From a checkpoint of a small mixture-of-experts model trained on Wikipedia: width 384.
Below are experts of layer 4 (counted from 0) of a mixture-of-experts language model. Rows are named router (the router's row for the expert), down (a neuron's output weights, with its number) and show model dimensions 256-383. Each number is 128 + 32 x the weight over its row's rms, rounded and kept within 0 to 255.
Before each expert's rows: a language model's description of what the expert responds to. This comes from a sample of Wikipedia text that the model never trained on.

# expert 19
Table pipe delimiters. Pipe separators and line breaks in wiki tables, plus heading equals signs and semicolons in lists of results, names and statistics.
router [133 173 124 143 110 154 126 134 130 109  66 134 123 120 137 136 169 145 151 112 104 120 226 115 156 142 111 137 101 191 104 128 128 125 144  90 160 117 152 148 162 139 169 125 180 142 154 154 103 121 173 137 160  60 141 113 161 108 135 121 144 152  90  69  89 103 137 117 133 115 115 151 109 141 153 127 133 140 153 112  93  77 133 147 105 163 162  82  81 154 116 167 129 110 118 133 152 136 109 163 128 145 122  45 174 173 127  73  51 144  84 109 174 128 138 148 110 134 126  89 103  99  93 121  72 143 141  35]
down1 [119 103 135  83 157 162 142 137 156  50 135 114 174 195 114 139 188 168 108 118 153 116 114 125  94 117 170  74  97 109 178 121 206 155 132 165 160 113 132  98 160  80 125 138 150  91 131 139 128 120  69 143 126 140 147 135 118 118 151 121 181 191  94 154 126 106 160 125 118 140 159 147 105 160 110  86 108 115 127 101  66 175 133 109 127  84  97  86 131 109 104  99  96 167 144 164 142 129 141 142  97 116 154 180 120 175 151 134 104 122 110  87  85 164 128 165  90 104 182 156 143 120 184 114  78  80 135 146]
down2 [120 118 125 144  92 171 144 146  89 111  77 130 179 164 129 170 141 147 174  90 115 148 125 195 101  97 122  98 120 109 130 189 154 138 178 143 115 138 129 141 116 173  89 129 179 135 141 101  85 130 140 123  95 143  82  85  93 133  90 139 156 140  94 163 111 110 146 135 136 194 132 126 164 172 101 101  84  82 136 143  98 113 111 202  81 163 108 179 144 126 145 119 132 154  77  96 147 103  78 159 102  81 142 104 156 105 101 136 144 121 103 168 153  88 111 105 127 111  51 160 154 119 146 111 101 190 145 164]
down3 [161  88 144 132 116 143 135 152 135 148 138 114 100 106  74 120  40  95 145 123 148 148 161  97 109 184 121 130 158  81 108 178 129  92 126 105 127 124  91  93  59 172 112  80 118 104 127 125 133 165 110 161 140  85 135 123  96 141 129 116 115  80 185 160  98 123  88  17 108 152 106 116  97 168 116 175 117  86 125 112  95 126 113 193  66 102 148 123 132 115 146 137 143 149  82 150 159 122 124 131 160 128 174 154 136  90  90 148 201 144 103 141 165 151 115 114 112 119 120 131 151 123 135 114 183  87 111 115]
down4 [121 107  44 121 132  70 119 145 151 165 132 130  88 175 144 130 162 139 140 125 120  64 166 112  87 234 182 154  80 144 108 125 101 122 105  73 140  63 151  98 116  47 117 153 155  89 128 117 155 101 149 143 119  94 147 138 159 158  95 149 106 147 130 105 162 133 139 151 108  93 126 186 172  36 135 167 102 204 142 143 113  88 147 110 122 189 129 135  84 130  81 154  66 136  96 138 141 136 133 177 100 123  94 143 161 119  92 125 209 140 114 164 134  76 145 132  84 127  76 129 128  95 157  85 118 145 169  85]
down5 [130 107 101  86 162 167 120 161 119 150  56  97 141 109 184  70 142 120  85 184 166 144 128  90 129  81 119 144 166  84 133  79 154 111 122  81 156 170 118  58 147 105 171 163 176 131  51 154 113  75 148 145  83 144  95 126 110 103 122 174 145  80 166  74 118 145 108 171 136 144  80  76 175 115 103 135 165 139 118 107 154 211 134  66 126 126 147 117 119 137 110 194 168 140 111 154 155  85 114  98 179 124 102 136 141 139 128 155 117 146 123 106 151 133 158  87  62 140  78 125 116 128 113 141 114 139 116 144]

# expert 17
Creative works titles. Words for films, albums, books and songs plus quotes, colons and pipes around their titles, e.g. album, novel, Mad House: How.
router [113 133  71 110 114 111 136 148 136 109 132 108 129 112 101 135 114  84 118 173 202  97  63 168 177 104 149 108 142  71  91 179 121 189 157 113 173 124 125 135 151 113 115 166 136 178 145  67 119  92 158 113 112 158  84 135 138 111  92 156 136 139 115 124 151 126 113  73  82 168 107 164  84 130 150 158 160 111  84 138 105 172 146  23 124 129 148  81 149 109 141 155 118 166  92  44 115 130 139 150 165 146 135 143 163 126 115 103  46 184  70 133 106 136 152 135 148 114 111 122 109 112  91 125 133 175  97 151]
down0 [ 81 104 166 121 115 125 120  98 131 115 106 112 180 131 143 147  82 150 139  98 121 168 136 132 101 170  67 141 116 141  89 138  99  74  51 123 124  93 114 183 157  73 131 167 121  87  91 181 122 163 138 112 102 155 109 142 226 145 168 116 132 105 146 139 119 147 104 141 164 124 101 135  84  90 137 135 116 177 169 102 138 105 160 139 118 160 128 130  99 145 201 105  54 107 140  78 120 151 107 130 108 144 116 136  65 128 168  84 159 175 148 193 107 149 151 145  57 151 132 108 105  68 153  88 129 154  95 107]
down1 [162 132 154 143 173  81 141 132 127 130 141 175 144 140 177 139 125 103  90 155  95 112 122  46 147 143 120 135 138  94 167 151  89 115 145  91 164 151  94 135 146 132  64  94 112  92 126  97  90 163  14 153 104 160  84 202 124  85 170 131 144 166 158 121  79 154 183 154 125 113 110  84 120 161 129 139 116 153 104 184 169 116 145 144  68 113  99 107  71  91 108 143 149 132 182 141  71 137 182 189 129 146  92 200  85 120 146 139  87  83 112 160 131 144 133 145  77 120 176  88 145 114 151 136 128 124 151 138]
down2 [136 151  86 136  74  90 123 156 160  89 140  78 129  55 156 124  67 144 128 172 135  75  29 136 120 107 109 163  75 160 134 104 156  81 115 135 100  87 142 185 182 172 110 152  94 105 122 159 113 144 116 145  74 120  81  91 129 112 137 165 152  97  87 132 110 110 153 113  62  74 122 179 201 162  84 153 119  89 182 138 149 135 125  94 130 151 103 166 162 134 122 183 165 148 107 109 142  87 118 137 126  91  89 136 162 142  95  90  50 118 139 107 156 137  92 165 105 156 112 114 104 111 114 164 113 169  96  82]
down3 [162 141 142 161 127 122 114 141 136 153 167 126 173  99 177 152 163 115 159 111 105  99 148 106  89 135 153 147 156 115 126 119 148 115 146 121 180 158 126 115 176 148  85 146 105 181 109 118 137  63 143 118 154 161 157 132 141 128 183 105 137 176  84 124 138 155 116 117 157 133 131 129 115 137  62  90 144 120 173 159 182 157 159 131 135 210 183 142 113 153 202 148 147 143  96 138 154 138 162 151 111  97 116 124 101 123 127 107 142  90  87 184 121   7 150 107 136 128 110 156  88 103 159 137 145 179  45 138]
down4 [127 117  99 137 141 112 100 148 134 176 154 129 131 141 130 110 129 137 157 140 128 107 124 144  91  59 197 134 161 113 112 171 169 151 112 152 124 151 102  88 105 117 169 160  35 111 140 143 123 117 134  89 128 136 134  96 140 159 125 107  78  76 164  95 140  92  65 142  44 120 100  91  74 176 137 150  75  89 147 111 118 186 228 113 143  81 144 167 103 149 170 145 100 134 186 168 106 142 130 153 186 168 129 140 128 115 105 123  91 136 111 153 176 192 202  87  72  82 155  87 132 147 195  88 145  87  85 110]

# expert 18
Table and list markup. Line breaks, dashes, pipes and equals signs that build tables, headings and infobox lists, such as taxonomy boxes and election tables.
router [146 119 131  93  98 116 125  91 147 131 107 143  64 133 145 155 118 103 143 142  93 129 135  79 109 180 109  89 181  69 188 211 124 195 141 125 112 144 171 178 167  93 137 146 156 144 127  99  64 130 160 201 137 145 182 162 152  83 176 136 126 136  84 199 129 130 132  63 111 107 118 134 150 102  77 158 153 150 172 129 148  74 138 128  91 118  91 101  95 104 120 147 132  49 127  86 181  84 124 142 190  78 156 104 145  75 205 171 140 133 133 159 110 136  96 143 141 146  75 154 166  98 137 149 108 134  70 126]
down1 [114  94  98 132 136 106 106 140  98  89 112 152  96 129 100  91 108 155 165  77 102  85 172 110 135 116 138 110 151 150  81 178 108 121 119 159  84  90 151  94 159 138 102  99 123 218 140 127 142 159 137 145 128  52 173 120 116  83 159 177 162 124 155 115 126 168 176 142 192 121  82 133 162 121 104 111 103 155 107 137 127 104 141 108 153 144  82 151 102 120 110 176  43 127  98 164 145 137  83 148 177 103 177 120 123 119 148 125  74 139 171  92 130 107  87 130 121 142 155 128 122  63 136 164 104 112 111 140]
down2 [125 140 112  82 165  79 130 126 119 125  92 118 122 174 153 187 172  94 153 172 111  79 149 131 170 133 122  77 101 118 172 100 145  85 144 188 110 125  85 170 132  96 137 141 150  99 147 160 124 124  56 113  99  85 155 193 122 156 140 159  85 152 119 134 152 154 170 108 212 105 136 132 133 119 143 156  69 156 112 160 171 132 115 165 192 137 111 145  87 116 156 142 138  99 108 137 123  92 135 104 142 115 130 110 166  85 150 160 111 142 101 138 102  40  96 114 100 122 141 136 166 143 111 134  99  87 119 150]
down3 [ 80 149 182 159 108 125  50 152 168 127 139  83 143  93 173 132 144 110 149 151 178 123  72 124  87 111 126  66 118 147 126 115 212  85 101  93  56 111 121  57 115 113 133  77 124 132 144 174  35 120  97 153 148 129 150 114 132 145 144 146  51  45 121 161 138 144  87 137 181 140 108 131 156 121 147 111 143 173 152 137 197  71 151 103 117 135 184 155 122 176 155 123 173 157 152 147 180 194 103 124 113  68  92 184 173 120 138 125 134 125 115 150 116 136 122 108  77  90 148 111 108 121 111 158  98  84 149  90]
down4 [144 112  66 129 140 119  90 157 165 117 128 156 104  95  87 182 163  85 123  74 125 138 118 129 116 112 113  50  73 159 170 127 123 132 150 113 154 126 165  59 133 175  89 114 132 136  72 154  96 166 154 215 149 160 159  96 137 164 198 141 135 150  98 140 126 158 131 158 157  78 112 120  63  73 135 152  89 159 152  96 111 139 148 114 133 185 156  50 100 116 142 170 126 133  73 195 144 152  78 113 105 138 158  98 100 121  96 145 107 189 135 168 178 177 134  83 146 171 117 112  79 175 124 168 144 154 105 146]
down5 [189 178 134  95  91  80 126 113  57 101 140 136 136 155 136  64  66 126 117 151 185 117 159 114 155 138 157  94 147 121 146 138 122 114 138 105 161 156 122 105 104 119 137 103 125 193 140  95 131 177  63 134 147 169 148 127 161 102 147 124 149 124 101 154 167  66 147  93  97 110 158 102  90 100 135 146 115 137 130 105 133  84 125 174 160 133 106  67 151 169 120 136 124 140 117  73  91 112 143 110 148 113  63  97 155 119 196 143 131 208 163 123  91 151 102 173 109 178 130 103 183 146 120 135 178 112 126 127]

# expert 30
Sports results vocabulary. Sports words and scores in match tables and career text, such as League, Cup, season, team, relegated, yards.
router [116  86 174 174 120 189 174  73 123 135 162 130 208 143 114 124 151 108 102 127  65 125  89 181 134  22 117 182 186 145 118 108 120  96 192 126 100 166 120 128 106 150 192 181 126 108 139 128 183 136  94 110 129 145 104 150  90 117 114 140 132 136  81 116 142 125 146  70 160 166 160 129 149 112  68 141   0 139  67  94  98 100 168  86 164 114 138  94  73 138 149 208 129  99  89 108 137 149 130 168 154 146 172 169 194  86 129  87 144 157 110 131 149 140 164  73 143  61 147 125 139 113 143  62  90 167 106 126]
down0 [ 99 110 146 138 136 122 104 107 144 150 103 132 109 101 112 117 169 117  95 131 148 109 127 122 151 145 133  92  98 126 172 196 175 191 128 125 133 134 169 136 160 150 135  96 140 104 119  96 129  94 163 167 126 122 128 136 118 138  95 109 134 148  85 131 119  57 139 152 135 163 140 116  87 130 119 144 152 133 168 122 109 121 114 149 129  83 112 173 118 169 104 124 187 128 129 120 136 175 137 134 136 149 121 115 136 180 116 118 106 124 124  70  91 113 160 103 177 149  91 130 148 136 115 125 164  82 105 104]
down1 [105  94 211 112 128 143 126 110  81 127 108  96  97 185 127 165 147 104 169  73 117 184 124 139  80  83 166  99  97 125 128 189 118 152 148 103 140 145 170 110 187  83 136 146 174  97  97 105 153 167 115 147 116 143 121 131 138  63 128 140  57 117 127 159 136 140 132 100  78 155 100 161 163 178  61 136  58 134 110  67 146 123 113 255 103 113 174 170 160 205 116  85 153  99 150 113 128 114 158 136 130 136 160 144 141  91 137 128 102 150 153 120 165 195 118 105 101  90 169 128 176  83 100 133 110  72  72 146]
down2 [141 127  98 167 164 115 120  80 121 121 128 140 110  94 102 167 149 146 139 155 168 149 109  74  99 109 192  79 134 133 113 108 207 143 139 144 141 116  92 111 145 151 151 196 168 106 132 174 136 127 166  84 114 176  94  94 217 100 128 139 105 100 155 119 115  80  93  86 129 226 135 129 172 119 159 120  74 113 166 119  54 126 164 118 107 113  77 158 186 172 171 122 116 129 135 109 168 137  77 167 110 132 174  82 153 155 127 108 131 161 149  79 172  91 118 111  97 118  84 136  94 121  93 103 200  82 105 119]
down3 [ 94 142 114 105 132 109 128 114 115 149 153  70 135 123 169 110 173 152 149 117 115 145 114 162 141 136  94 152 127 137 131 144  81 147 155  94 161 123 160 180 145 128  74 160 132 156 121 119 112 198 145  54 143 115 142 108 129  92 166 107 125  88 138 128 128  53 214 112  75 121 178  64  94  62  84 152 107 161 119 189 149 177 138 135 133 144 186 103 121 158 166 118  92 136 149 142 134 170 133 103  96 110 159 130 152 177 111 123  80 137 151 106 201 129 113 144  92 140 122 137 120 130 134 123  98  98 165 179]
down4 [149 107 133 141 115  93 106 122 206  98 155 119 106 106 154 128 125 114 156 183 112  77  78 179  81 127 112 137 152 147 159 125 187 182 150 148  79  89 126 139 128 104 104 129  91 172 136 141 151 133  89 135 169  70 150  83  83 195 164 172 155 107 129 149 145 148 145 102 161  98 107 159 170 106 119 123 101 141 148  81 142  72 138 149 144 105 109 152 115  96  60  87 133  71 156 101 157 147 132 114 120 138 156 129 139 148 113 156 129 145 171  92 139 173  79 165 132 185 172 141 157 122 188  99 166 177 118 179]